Below are experts of layer 5 (counted from 0) of a mixture-of-experts language model. Rows are named router (the router's row for the expert), up (a neuron's input weights, with its number) and show model dimensions 128-191. Each number is 128 + 24 x the weight over its row's rms, rounded and kept within 0 to 255. Numbers have three digits each.
After each expert's rows: "comes after" lists some tokens at least twice as common just before its tokens as in all text. This comes from a sample of Wikipedia text that the model never trained on. Tokens count by the router's weight.

# expert 126
router:125183148106119162107093109124111140124148114133097119128101125098121126125116122120128124132127135145134143115150142121112085066137107148137165149122153120130128116152146172143120140142120129
up0:103139131138119145141125128132107133112137112153112129118137134125121115193095083129120113110152122122159125141126156133111116165114132108176131152148123110129087127141133135140096135132149127
up1:138128146111103161124131091179152142162122128165098147178162165168141154113124092097118164149137086149133115116105134136140141129128114117141149143144083108124102140162132162143164116105109126
up2:128156156126130179158123092108094120091119111120131057079118140129153145106116125133120140098154114116139126144105183135112091104126112136143152167097143116181132112118111151116142086135089132
up3:121107113133089156141124104116104137130117129058166171143152171120118159105107168099117119149115134135144131128115116127142094130096136125109154136113100160100152125120134134163130126145125160
up4:121140084201163106137146135149100132153123125120130144136104140152103095153114122157106127112147110130153138081098134176122131137091161116110152140098100150116154163096099079157114143172177197
up5:083122113134146162117107126116134137127141166116112122114151134117166121081106184111114129078157122125114160102156132109133165134072169088127123101120130118133131132109145147121091084184163149
up6:123124107129094112138080126152106175083139095162114115190113133095132150168166150150092102109113153100113096113101139163103117121123146129139134121130175133105151155140097157086149126105124116
up7:135109156123108160074094124088162130108120161100136146120154143109114145152123128143138109125103178123152110118149149137100149095110104153138123148108130117128149106126155160167099063127140145
up8:103154122148141152138133124141121122094128140118101158142150149133102163161102130090156131079100100127116126091083102143142100124131109152114164138148174126180133123191104138098170139111199102
up9:130129171113144099141102123105155144165122154125156140122123107140144175108152103141127147098130126103137159096145139131108124116145133119106179133137099174135163145126131112119104115099132140
up10:119144142174110181126100129120079145106148086104091121151156087145145172142099106139103137114174137128132137077137132121095122112127117135114131129105183142136145184133114153151143133114038122
comes after: " ", "1", "2", "3", " (", "4"

# expert 51
router:110137121127120190134084129110113146152112119085125155129100161074156141135106085120121103122111140137171131106161161135096110103143122155129151158099154137100101140128142117124142151136112116
up0:188133131116102099144105112100154110138150083159122121141142129145141151174146072102100131075115120131137141084130151085148118118165135097125135159108116177133119136184093113127149134147123120
up1:110148121133135137150126097157118170111095115108128141105118119106121142152076153141095139108123120126126163130134174129117112099100119117140106145134065182097115117113100164152083175157136104
up2:105158106112115134109083133124133139126180108133119137198137103123125181131136168108155135142115129155121127119167169129128131128079148104168151139159156107116099132117153144204156099153131113
up3:130140131144142134081123116160084108135137119153118158062130167119120154134066110107131115083130100152162124155124098137087127132103089161148120141146091140116149135155140152099080095102094128
up4:131136143167146115101104115126160152152095140138109141104133108106128157137089116148104109114145154141139130092104145147144105100140153133147180116149130125074122103109120105125164105117102109
up5:155159156086124081104108122147152140131113157139037168110109165127108143150081105152104105129138111085131145083141129117130132140149155080135077102104172139108124126099110109130151135159104104
up6:125127183152141147084126149097151127104110136128132132127134088104151128179054121103152111131143128105152159100144125132078121121116100135151121137168111172127142120118154130076115155165133166
up7:141158176123160136126114099156140080084127127151136132110135153092128123081100105091093147074121125137120162149123124139078130104099128120143126137143137107091099146151124120085124149102121133
up8:115149119135153168096112133125133182127141176146120151138169113102096142123162136145104149153156116156141077078170127140091102130110140168133121086101153156110115165077110107127115087104116119
up9:131132128110124121100124105121138135132160050113118169098146165176124186140119104132133147128167121118184123109117107122115136113145156149157157141102123167127120137186148123092075120117126080
up10:115133116119149110095118124206101135181136098126129147122120177111143149160115111130118146182117103146178145159155144144141113085139119177096171141142142114193107108095164129144137138137117154
comes after: " ", " L", "2", "L", " l", "l"

# expert 88
router:124167119118094124115109112157131134146106121114060132182096124120153141120162115133127094130108121107142116109097131111136113095127122110100111121121149134096125157179129171151103150157114136
up0:101107158156135135148126141137113134121131057091118084097125154092112129157155116153146127103162143097104115096132146125145119116148125147138111144109170162130134107148150104117137136157117151
up1:139139135136101126140117138173114111123119141157115110122112102109126104135144116122137097143166124094126127133138161129122082079131157146136127086141125112136091153161120139128159158144123161
up2:097129153158097112128093160126130126126139116110131126099129104171126117132119102134119133105112140124126146127105164097113150151143123115135134129100133118116126121105155096146099142156085132
up3:118131138151145069119130120094083155142142134105065120136143118123111166205119069144157096137128126152106133067152129123143075089128123159119103174125113161121171137106133154139112067095095181
up4:090179150116104173118095117151181081109147129099133156171113111109142083169078139142097105101136118169111156133167120086106120070128138098081113113086123158136114145126185089154108158119096110
up5:127133134115109092155122124167115114071124179118133109139131106100105075150140138124144069120151128158115152169125150084112092125149129107092107106104148163124115112129138183134090151134144172
up6:114125161126101108121120152129133088141115178109160154075141133141131115122168097146160133112152109119147135150154157167145133139125124146167134145146134131145135141084125108140123162126139080
up7:130172078144090167111112128102131146153121129126162104084166139117112101131108173139150139161133103107127128114140112092099123105104147104095150128123088084153142149101163106137139113135091125
up8:118140108146105105154118129140143149139104130163165113155104088196089101124145159128119129154147093141133130136140154087145116141122138121078143152143091135159148130138119115147130145170140136
up9:099104095134142146150114159067146114146101123128148101133154139130110167144151153117168112105096096121150124140137139119122165102123148110150168136129131137124148115128118135152121131158091121
up10:133120137127142112153122125156136100136161109161147103115160106147111185122130131148140115135136109100118155115134158127125132133128090142120116134107160143147114149149111119113132146132082131
comes after: " ", "–", "0", "1", "9", "|"

# expert 25
router:145139106138115160124109131137106135125103077142076104117083153101136169192146105074131103144121104144142104090166148109080134079089159145094129148137144152126135100135128136145103161175106137
up0:120130112142110110130108116141133090103108113155141108137189148121180109104087137170130155147120158147142088105138124135124144106124103141161100169107136155095157120124119130126078111119125152
up1:102126163120130142095052091153133143142112120093174148134124119100145121117136137120133095147129114165123154140175122131119145108066136110125149182127112157063094138160135155092116152120128123
up2:125142152087100148148151086110090113140182121153135098140141112100108115143133094123109103085143129117098158132136109124190142143137105193129166163123140160133131119102119187152075129092155125
up3:145137096082105123129091144128132133131138099145134104112108150076130162122135108134103136126110067140129102090146145119121170173152135150116146155175169130137156137165109147114115131140126128
up4:161114120115078132119152123186148105148133152114122114107157141127149134127111127117121136089116126128151098117100139155178129111086089086135112136106130083137167089114130138163116128149104131
up5:163129108127152166140091129140152130127117111129131128149133131136109150129063123096143108150072094150137174124163099136139124117103160143076122124188123104117137111183073101122130140121113161
up6:150138159158104157128141095096147112141144109098077170107140130123136112141101151172181098145132137144144086121097116135140097133107064118089157117138074145114140127093132106100136160136086142
up7:129162147118085086101129116105126127154132121108135131124113134173153163159166116081150156110112169132125146126150099132154109133149088092126133105104116062112134125115129110103146146163131152
up8:154127160133173121144101098148150124096127129149112132167100112108135094115123135138107179101136085143101087163145143117124128162103109168105136107130139127115166097108121168101117133140107105
up9:109148119131137101107130136129149124082126134119128131081131125103111149134138150103136122158132160128134117144132096130181144141124136127128157101120108105132117116130143173143114128162144139
up10:122124128128118087108143130174141124177155151144137148122112135120129137102113180101119155117136117118127105114158136130173142171146131131115118122095162086132121140138133070155146114145129096
comes after: " he", " to", " He", ",", " and", "."

# expert 5
router:119177123155108172133121055126133121140127109137085152099114154125145129128100140107172083103138103112181152099092142117111108089133143135100124155119138114116157132142141163129103132118115168
up0:121156084139155129123162091182095109128123119146168166117116132135132159122165102102125123133080109140167104096122110131129147119070127090180129116140121144092064153123118126117132095141127102
up1:146137158147095172114120143096112115113104136104144114113170130121142119150157134204158113137143106141109152121143118159113086177115098141110146143186146123076108136142110134083152112132118137
up2:136145088163118128140151087120104127179147108103101150150128117139094125202115120147145118159130096107107115142126089171105145134108125163114107111118176092109124184118137122128108103136160123
up3:156152151123137108121095124116073148119161112137129176137124151143112117111149158119087121172094114080123154136138094144130122124163101142133128135106161111163134112083119105156049108156149122
up4:160167103146128127122135134123086136098081160124112112142147175132106139123165133095140142142130115098131150107150128138141078110134079090134120151140149122149115122107103126106144143104160164
up5:168144148135155146098121125163161143099117161136159177126151148144104145091139146119169099114123136087130150098110156114149085103088119100170162123102150138109160159125147139133125095145133109
up6:164151142127117129116149095109107111113117114139170136120144141122101156126142167158133116117143133109077133095146154105124084114126094173117106088089125171102099109106120144099113138139110121
up7:130168179086118196128137095130126132110101105113113117134130127148115102161124134177138114117112124127094166128121102158105100085112190150129135184149135152133148126160128113168120167099106111
up8:161141118141152108143148109147113130139126089140095141115107096119115176171145122166071147124113121165072077139092064154150140123130116163131141166136155134086101096123141140150186116124185135
up9:150153138135104116115130104076176125131171144135152123135121166089129110122127138157156106148116134149112148112083151131121123135129137092152130114123133124083105112131137158089117154126117133
up10:094141158122105138122099107127141140061132111112134148121154130094121135129159138117158103111173137147127110137172164116122141119096130148104115146140112145118131120114108127149092137129111132
comes after: "0", "4", "3", "5", "6", "1"

# expert 79
router:145132121139095141113071119151108132126104113125098092160115140113121122151130120112107108117146112097124110106158152098075152090125147139139119131116141156138142133142137172135096138155126176
up0:137109126094161131130128152086119145116081137116112138130110082080156156141099141089167132145155104106129133082133112093091115138085137118143136155182136131134128111116100150134168161086144105
up1:109121125154119174146089137155115169128106158158140148105107161143095130130126138169130125177108151152127099115154121095125120094097120105170090147168184171114137094166168103156122155140147155
up2:128133141085145137108131117156177134111131132147099149133127142108123121155130120133145136075139110152114109125165111103147138114073108114182096097134129178097090152129141166129106139136165146
up3:142147093121133145095142126137151157148202101050135134094127142181135150138137106135100153124113153133117133138130130113157096164133135129132132143103084116095143146127142130104161152125123088
up4:131118108138115149146118129178118152129133064123094148169083156168096116112123143099120139145142150160115128110136132088111134106182123114100140169128144151163118139156142173143078139146182138
up5:166125114140120110121124105154119149108151097155158145146115106122108163098127167095118147125104129108156130142146154156101158145172097129104143140121084109102142135130122163135095126110131112
up6:129113135134168092164149129082140185124102148118127169124094140072140175101102147105100157122134116147138131131151122132183137118165162136097118127103110138165115123154105078117099127123175104
up7:140133124046104134137159129152115107154115116103131108120109116133122157137112140098145091089131143144113145107152065157149157132118119094087147176169094127117172101177108148158128127128152092
up8:144127083129120130134120130131129136097152180087119111158152135143129112148132143133108107178128153142133112179070098151137089108077125098127109141156130096132139138108143128144112137117153151
up9:110123124123145132125112112089150088123143162081131117134142104127091132090128136151137154121137126117114115158160147129159151123102134140116143133127103149132129201145143150096134126172133101
up10:099140124140154094134118117111142186086165099126142139157086148137123142182133126158188136084140118160126113186130131124150128137123152085115119156145130135147105099100179130143106125097142132
comes after: " was", " to", " he", " it", " He", " It"

# expert 122
router:130156146144129151097139091124176108114095109133117126139108095092122122157115129106134104104121120080156077111121124085080106095131144150127106151109136139110096110131126153155168125141121144
up0:159179116152097159150129082126129114128141092141115127122088173148118129159165114097142136156152121097148091127165117109138119083153093171121136127078113181105125156090106116142122142146156124
up1:137157145142084164110114106128120114125149129171099094133135169161126115179124135172133130124080128152137121182145152116062111135124150089135140182135121133119174105140176137145116130129110092
up2:149166095104130120135149136155094103130144116164129087110105156098131133156160112138098085150148102130096130148132105117133157137125138098087124157147079135112163103137128143152124131158162122
up3:096179136144108125117118122109162103131125131143137130115123075106097099140178120109117120095140121085136141071176082112124101108179143134116138154116104119087088149152120156122160113155103151
up4:144122155160095139098129136134131143101149152141153111165108145139159113102168141131161104128133132146112128114085152132118145112084105175126167145115124139114125121119182112151135128195116142
up5:137154104147104096128147128131162168132128111119113127152121147109127167103160137141087150155141139087182113075100128079124145163130107157144183143133110141140119115153168098180149127140133137
up6:131208156141104109103126112124131133129126114155136130171167085092156145150090116137128102123121109090135106110116121105131130137107160139134105155179120145161155108144112159155142093137100167
up7:145185115105138134091111073121131123104122123137111142145120127111133157142122075116130115138105103139156118118165124111095078114120130147134131107094140101114128138131146135146147106114104141
up8:139181145102090132107122135118168128144086140138122117098126115119136158097135145126169128130178143135114122123067117137142122113152150090157155126129140132107139123138106137117116129184124105
up9:150144108089093135126137083144129166096118090162098143148111154065113139134104115098116141142098150130144109144115154112137126120094132144111115094105180114089151114137089103134145093146139146
up10:135176104120106101129114115152164141132126090159141110099059105115113142139130107132136139158136140146152109079158121131127113069145098077143140125123129161122100106129108131128163147145151161
comes after: " |", "N", "born", " May", " March", " August"

# expert 74
router:090181120123114167085089108113130098181115117103099113129127142127094116119120118097102120105138102144157137110165128120145143063115115151123143154117115157141131139172121142164121168157107118
up0:166126138132146132144141116148181131179153119147114100157128154125091179110127112120146152133151063106154116129132165140165127157129150113146146109118139078122117144135151109079108155117088138
up1:136140149130084163144123120126143128168121122150123114170085140138125091099142156110099099150101078149167123101149117128158123104091125151124137161108151157121130151113176143131103094151126118
up2:159128097082131088145115147140160141110079114124153124155113140074124180152084135150135107092089132110133148135158101144095139098136085145153138160138107162130124126144133129111126102110113161
up3:159132142151145141094095103131127169103140124132148125164111105129139162109096127111144130122133117100174137150127133117104117105127111135070095129125146121113150159134152148111123090123101170
up4:133123141123113092102123131138118182195122108136132179108147067100130096158123129135099172157147096153177132138135135147141131121141119142159173114129133129157150114116147152172093120064115125
up5:117116085082107166119123082143096101131167130108096087111115099131097169130097150134096149110179109116122161085122161128134075118158085123096113130153124133138150108123087119134107137112122178
up6:100142126113119127109118111144120109155149095094070142154151143128081137177111130134099103108105135167115153123164108165127105091130156146112143151145123152147108170115146148137112062092090115
up7:126117115132121163126143153098137148099129100152069151140089133119113132162137109135169098123162140155086179134154146111197158144089135168123137169131119136148154125163094133113163140158150153
up8:152138093142149184145146150131150159132154141110144133146127078143131145199165149136137151094149167103117123103164134132132100131132125141116122084104122111140104139139125107146103094138118155
up9:106120129127129140079096147155185142141146152158140116135131102115126107114105131100114142102093111114129147139134134122097139097105089106114138139114137178148147168131132158140131129125151133
up10:179117132147087080133099132158085140088136135104136163159138137128107170144099146153142119132118137127117142114148174121109101122127108127116137138153089130106163097107110105078160130170100115
comes after: " the", " a", "'", " of", " an", " and"

# expert 20
router:156165144130139166124129109150097149130130068147103162133108121098095168149129132112131059109165117134123132123144103076122104101123148157121141169117147159090111104155109163110123104125112107
up0:117142123137153190126112080138117130103114128134132162095138139122080133132172123121123072129177133142127151143153119124117105115120129147111113158118159146140135159122132151151100107109117163
up1:140173116141117116099165091147125085122146122114075150126126175096140091162133122118146133188108134097139181121161114097125156132121123132123131152119117124112111136133127145109150137135133111
up2:134119090131125117144131118104122142114119120152105149109135133138142158161146128115099105130148164161136109142106118122113173157143161157148131169130127135128137144132184134151124120130168124
up3:111144149176126148123086141117149126109133127166132145156120106127138112101134119123118136145119090156126133114135136122103087138152124158133155126125134124121135172136095149132136107160128128
up4:130127075176125119126127116165113174084126128151109141158127140067125134157155123103166132149149093171133145147089130128116084121115114146159196107159132088122144132179143132124173121138130097
up5:183143161151141168106132123150175092105123141168147104071174123173098129142118175158125134149153104123146113132145124126116112134139127176148115094119118136108145119130150163135077119121164153
up6:121145108151089146123114070103124161097157105151093132136143149100148107155081191107132171099082103137126110147149125127115103097117144150134128174125127125095151113142122113104146114107176085
up7:109137176124130133130101132135162110105165070115127116118132104123123139117158060146144079106093122153121144148134189095141119161171090124141126167133120149170146080165140170124135124109148107
up8:163183101119121103154114152114146130133132133149080128115112126071125126137135145114129122109095118137108153125101128132130134111175117113088100130131147125087137133152103175100151142124104122
up9:070146114139104143138120109099087118156102145111121163106133170152147157124151164132113134119105119156151151153086115166150092106107103154120167138164160153125152125111136131149150126108149099
up10:130153138186085152120104084063119148079138118142150132120100166118133109112089131112118103138132134140120109143088085117079114089141161150099121112132169148130170113149131162142094098124126143
comes after: " |", " ", "′", ";", " (", ":"

# expert 52
router:103211090140122150104099096129131146154144089149147149114099130068146141145155117063123070123128157146175137104096148133105124070106139140117117173108152150157134123136124137158105156150147127
up0:097142152141091168108164130175156126124114118127111105101099130139142115122142128152123138100155134181145084120110162127135123127138105122192152122135147157150142142098103111149150178117123108
up1:101131092139194153116111068121125148086092154168116113117131151137139165104143109139140151196130125156134108152104072141126145117112131143157123182106116112169127080126099106128154094137150110
up2:122139091108109161169143098147104120078114119086162122092164093092160110136155110160093089143145136093124157143113104140116126132112116131140122166132110131111151148104138126135152170124093125
up3:119128119104141139095144127162140118127107108138120124082134138162114133116149151146180137136146165180119119119118101098099135146102149115107126135098122130138135139163092192150121203107072114
up4:118137152106139120179109124133099152132096153167159123137103097135093165154129126131124112097164103172131122161124132114164137153144122155141120151133107125119157088154120099141141138133143143
up5:168129139115107128160105145091081098122148120128115151144120107132123111147122110114135091140112136163134125139121124115110141144137208107118151145088143160139146187155129106142143094181151117
up6:104146152156103122105150122151101113105058129147119131095134168124154169187145154127103133137108081155141115112115150153152118124122133153137110142118100130125168108141149122145144135134128153
up7:137118159109173112143100115111094134099139093124108134104115105116115136166162132108161132133117153100129102121157138157125138143197149131127125138140155127118124126175162133141112116136137130
up8:111101134123092170099092110091131151139091180088112137085121187131145107116113162155100150100148135175118163145155149125115109101120095153162116117111106130093168131123157145161111104107110163
up9:147163126096128179143176128112111123182141081173112116122113164129118140135140118172124144127133131145120051146150131114143140116172095153123135088094107170066135167084108112138153158108101100
up10:107137162143132088113147125153155128120157108159123136131145144114120181125136102121148073111155149155132118164112123108096102153155120115183105139100121143146086124140146156164117130056109121
comes after: "9", "0", "8", "7", "5", "6"

# expert 45
router:113164153131120166114126087129113132161112119138104124131082145112118150128135163127108100114134139123141125089157153087138115091117123147133112130127126128101096131126127125116096111135148150
up0:131102111153139122103132148114147137148133170174114055118147091157102124122090107135119156117159110079127155134155137093085115134127133118108133143145111146139139132142158132105099106172143146
up1:103130141100106114110108155107121136162104121145148137159147135101124133165121149123120095120101128125125136155137143139119133100108092091125140163147114147157131114119180086152069143123132117
up2:123146059130134151132144102104106107126144187158109150143129144130154146140109174138153125130158154099140093091086098143123113137088099120104145103112107142146134095103116125109107141175157170
up3:091139147120114135141145100107122171137145103097137150111108149166142164122145102123185089134092146156119113170093136122122148111108120121127134124079143151115116148139113141117133127152101163
up4:136135105136088110094118093118115106138164121156125092145125119082098161132123163142100163114124122143149131077126122083136153112148116120144125136151118122129152119138177129130091101144150143
up5:117148137125155169093129105103105145161150118165130148137103147086173136113144106113151065154142116148134125153116091110145152127095124134145099087100162116165125134140106134111128102145163143
up6:154121129102130101110115178137137114117104151150125097151118109147106111108125118158162132164172143163137106094153106116123130101124082120105117116139132108130069117149100152134131140142160087
up7:129131157155151140120100103085154158147110110117130120095095140109115124090118159115116111161161136086146141141090155126110147128112118159132107095112151118133146099088155094132107115119150140
up8:117137141145116129107131105132144113142118152142165089101147148160113132089152136124136125132117077152150132078165114137131130128113117141099162143141135129134113119157083165140131151127150145
up9:121149131112118129081132139163131110115177132147136146141187142145112144133092132114149130086155141136157121110114107118151089133100127113151165127115081157173144146130149111166118108160091135
up10:105138141141093122131138154170148149114138139117141174166147145131151128092104115146123184126116097141132140154153124142110128116121102130136114154112053119127127102121136160118101168142089146
comes after: " |", ";", "|", ":", " /", " on"

# expert 100
router:132155125146122139128076135154102155130108114127135134157067124116127185131139121112139122117153096149153143140126169109131109115097149150138171139118127128121142114153163171136129103117103157
up0:151156144139107124144151144129073136114133117123110149151098148130124138089124158119146121126120084124139152147123141108093147127107114109070084127111132160075140145174116146092109113184156165
up1:139100083109136092145136124132139148179106116108128156131126146110135164146096140098174179130124133136108134120179136144138183097133102140118150121099165125116074180127098162114092131181126128
up2:175120201115109147104091138137110125128132104118152168179130118111125171139100112136145127105111160125135138125094143152168116134161096124134165108138133137128128111118148124117108129112091160
up3:120151134113139116107114123095152195098154122108121114166109139125120164094110117130119108148137136142148132088147105125125141112094167175154111163179133137132151133201149189183125118137143101
up4:150147135089103103109097120161121131145141111116101097136128110157122139125099099099128094129143143103164127146110173110152070139108117153152163125121152125144150105147134168173142131140110102
up5:110133162151116136082100109130130120092141130159143142151169203134114117144070136134098128114115102141137141159158132123145070141078132137143179114149142125152135105161147163069116070080141129
up6:105160138160145164130107133147124174135122136121120105082121116110090133162122132095095109123128103133121115151129123161115146105059137123167131144157171115094147119173114142124162097125136103
up7:138151148149104112138126104122125186109110104126134146133144137138114151118142089115162156134124119081134136104117179081098101114163093154137148111094161168134144133063149090146128153115174153
up8:129154089135136132111127127116167125124152124148141153145208091118110099117128132136122161155146143122129102110116104101121107133167141112132165096149123146106115133094127114085151139185085139
up9:169145106138126110122103093097097118120137078177137114177100149117149147144168114105156135128080143112118115115095103098105193116106115102122121129119140125115195138117147121101108132151125131
up10:191120096139112106126110105151144205116114138123086153116087116071144163130141111143096111134123116122095110120174111140133117111129136125106124105140109134101200096175111131109105128060118146
comes after: ".", ",", ":", "0", " h", " ."

# expert 49
router:150171146102142143089095099085113108157144111135162139113091129093127171133100128130148107068136165093143150107175119105126130117129100150125151161131151142088157146110138172170102143145116154
up0:124157152132098130145118114094099140138136122134160130155122158100130104127096141114119100098149125121152117100124098126131107149079106143104182177190126149156120143178127159165163133086095161
up1:123142187129140111119128117134140157162127103101116114130089145119106148097175152146164129071131113123143105104160120130145142140131108123124146152151156179108127128128162181157140102105139145
up2:148129124119118074182125144143150130112143167145118170178106138159099125145156127118132120097135151094130154122147162115102121163126135144087097108088130144127119114111122122152090108123152162
up3:123134135101138128101128123101113134166137116148114153087100131159115189092108102164134099079122140068113136108135108103118159156112165092117188184151147141123118119124155153127101108136173164
up4:128136125122147095111104167132140120126080106142110133159149104111122146146184104119117108132135119132137152128143141124134121130154124147133190106148116140119133117114108157119166127154119171
up5:108149123141120135160109141138132111118133150173111120132130136130131112161160081079112111075111121122099125138157165113114134130142110132156116151112117125107108101108112132143130062123112095
up6:131131164137147121125106112124143129155109133145166110125148166105162104150090104127108113090163166078101181074141124116139110111128160154118113152106120189124126185117153156139092160107129113
up7:109152108132126195150088127092126127138094118113128092125123120146099085172139144146150104107146111151098160101108115119147136118109140135154176106087139139123110107088105122103119148124115105
up8:134139171089137080150087127129162151069129154118104121122156093095116125128086108131108105096149140123075105113114109156148132153128124104158104183155081145128099081088124150170136135156146123
up9:120136123117136123164134092112160125154134108130123113130130130125120166152124118113108124150111163172165117111129137112100115164146143155126156165128106104127156167139107113173095148106138160
up10:160134112129109142116105109119103122149143085155129110088143111102131145109162154124144123092120126150107152157129176146149156094124140100070152148141123132099134127116131186158117077149149164
comes after: " ", "5", "0", "9", "1", "8"

# expert 11
router:109154114112152164109108115169152147146144117168123133131106145081138109102109112092128117103160120116138145104134118138144094107132121129127163146091137129103130162145134160148078143118084166
up0:154146140130110140115075118114154134126159135113147123126111162117155117126149157058115113173132149106177136082138119140141151122122164139126130125098139135092133154113090120181114150095141131
up1:178161138152098116083108105098167126139163143154132101154145132098136163102131114110145113160124095135134137122159103120130157099122124112096128107124093116127139141127157124174104135119124144
up2:137137098162135118075100102126144156139117160169135132133126091091136132176130084152137110150126112142166110135160080141139137136108082143132159153154107098136129126091143099095123111133139148
up3:170114138188134111109101076118191136165147127127152104137129137078123147155110122096125124155140084130143120088101112105145095148140073089108122137091117145159130170134136132133131148106112123
up4:146139131119130086099167148146116152118081144125157094128135123146139115161136120147157116126152151130134132120188125083140154166097137130123151174107119100102137147081137124159129103143116175
up5:098173112120114122146132135178096131102148103112151133127138154094148137118157124141121151141139122141143131105117140137115089100110118166157135144114125142140118106097112149152125144110112150
up6:101129138159152105109094084091129145148129135120099120123098120139124151131109116123130138101153138180125171166122107107113150125134131110136144190103090122106142134113165140132093131136107137
up7:136155149136105111119130119152132142141144127134162121119148136108102141138130125094128126123125081066119103135134118098122043127141120163119112088090125129081123143128143096150072083138124150
up8:165140115142143154076102156119091154194151119138144139121134123133099124123128117127165105144138149154113177132104115171139149128082162134122156131125134146141116151136174115132109143114078107
up9:144123116108140187107091135125148137148110117114126083107122174152131134107098171141100154094152120153096155120124124104150120144157128129134125167110074177141090145143132121145133117146132158
up10:133145104111153160088161119152132132132152131098156211123162158115114104109098131091098112135121137103153149127092089117139124113131136140111152091109125128158149164115124126144116128099180094
comes after: "–", "-", " ", "1", ".", "/"

# expert 35
router:090153129114106150127113118115100114130092103129108090163091119125141154110117099111127110109161109130178129110147152105115096099124140148105130187143122104129137129143127174137130166112104115
up0:142123106151105109087157124138152127127156125107121104088143162116134110120114168095136134092165128169136137109111139109100100128121118131128157163114134130127170135126159109135109048139111165
up1:113134114122132120100089114136146153152121131125103122126111184127134184156155110143094116150147091180153104067111159115138171101125126104133126117132128131138173101149120114107144109157130141
up2:158184086126108105108128138125126157113124112183081132148162128123123162131107124126105102122126103106112101126125116114105135090116123112129095169102115155118086115136102145110151132121108174
up3:121168131135128160118113125123152148159144130122104126118130143097136125189094153122138133134127106148151156075140135114118106131141119161114121150142155113143173159152150134135131116100143166
up4:125153134145155127081110117178149112127147116124109108173123140130127135096148148109151129139105150138153103126096117153135125098139112125104129092135121168142130112163129116132113167139140113
up5:088152120107153138101132122181160160090140159142101119116148104138102087124121082092122112145121085170144147089164107099097129147132130108162142161158138129101128160171096131143094120145154153
up6:138123142115107143135142161121137138119134109151139131148113128036103160160116102133139081134160155125121100142106157102118111120111119113135128103143108116117120172099090156088104120149161154
up7:139174114135126150120130129105133180179134159153096127175114169130092110108077139066073138121118128135098147095095117113104118070109115110115114117127125121127093154104116119138134188162117131
up8:122130119157133122127130144155153118098126149191060141171132110095135122137112105130097116140099086112136160114185147110119138120131109093095106122124066162131104158114113158096132102140139149
up9:170142163135070130116134132099125148121135108158162144156128185137136116098101143153151085100154159102126146124112127117119190129094144138132183123118104132098135165130132127089091093159086165
up10:111171149079098115105109091113136115193137129108124106130092160117111134178134095119093129131133129132124161099130102149105157104176089138146143140123122127089127181157092133153135135175158112
comes after: " ", " |", " (", ",", ";", " –"

# expert 102
router:087160130140085135109096117144150119095123089086101090123082136123165165105116114101149106121125127110171110115134124093109106104140134151139131181120173138111117139140101163128101144124115128
up0:086145188083080164129104127145118105096179113117121092140161142137130158103099120141128081116130126163145135051139151134154133111104136128164181149143167136154159141147114150140167154126109110
up1:179117125127084139063117136122140105138179107152102141149129098113117187135144144126146111079137158106128113129143103108136158119125149140146142124100153128157098138169153097153130112156126133
up2:112177169114136130126097086149120121118116106134123134116105150134136136123189116128137159161142120110149130168102118095124121118117095160107128090126104133147095105099128145135128153111138132
up3:158140175162121102139125148121148122125115129142079167110144113121115171134146102065122117107166132168154143161166121110138134118116123114142107192132156092125132098131159149115116134136147136
up4:131116140151123134116142162112130123117138107137084167124113165094149119148125162118169111137124113090151200144141108157121135121149108160130066112103138188126131210136118181125086155150161135
up5:182142159145110143096120131108138131106160136119111157136137121160156140109130156090111106152107147102133123097134141154185120069140103104135121123118109122133073126101135110133122122140165092
up6:113121119076112145136088110156148153143134088128108114143127137164138122118094133135134113119156113089157139145157125123139112114106106162168128147110112176165114185153129160161068177117114142
up7:156154172157103087110098116156132119097117083109076159137088131077132129121126090120132104128125119135150124138116106144125117140130134141145133138135181161110164170140105164117068163121110165
up8:128134192110133176128099119119120162119133116127148118097143153123134159105117096116155142152103140176127172162085099114123124111098119181166184143115121100083097154103171144123135153130127126
up9:119147144148144147084113143140087120082123090123105149158121156123118093155092127143100107141129083116140136135143106160137122116131144168162128164129143160112140195117130161130122160140094180
up10:175156133127074157128159113125166144140134146145136118108127125087144112067131088142140123195178105104189140131107105121109091131129142136150110077091144121093128111123089117126129148131137124
comes after: ".", ";", ",", " that", " A", " where"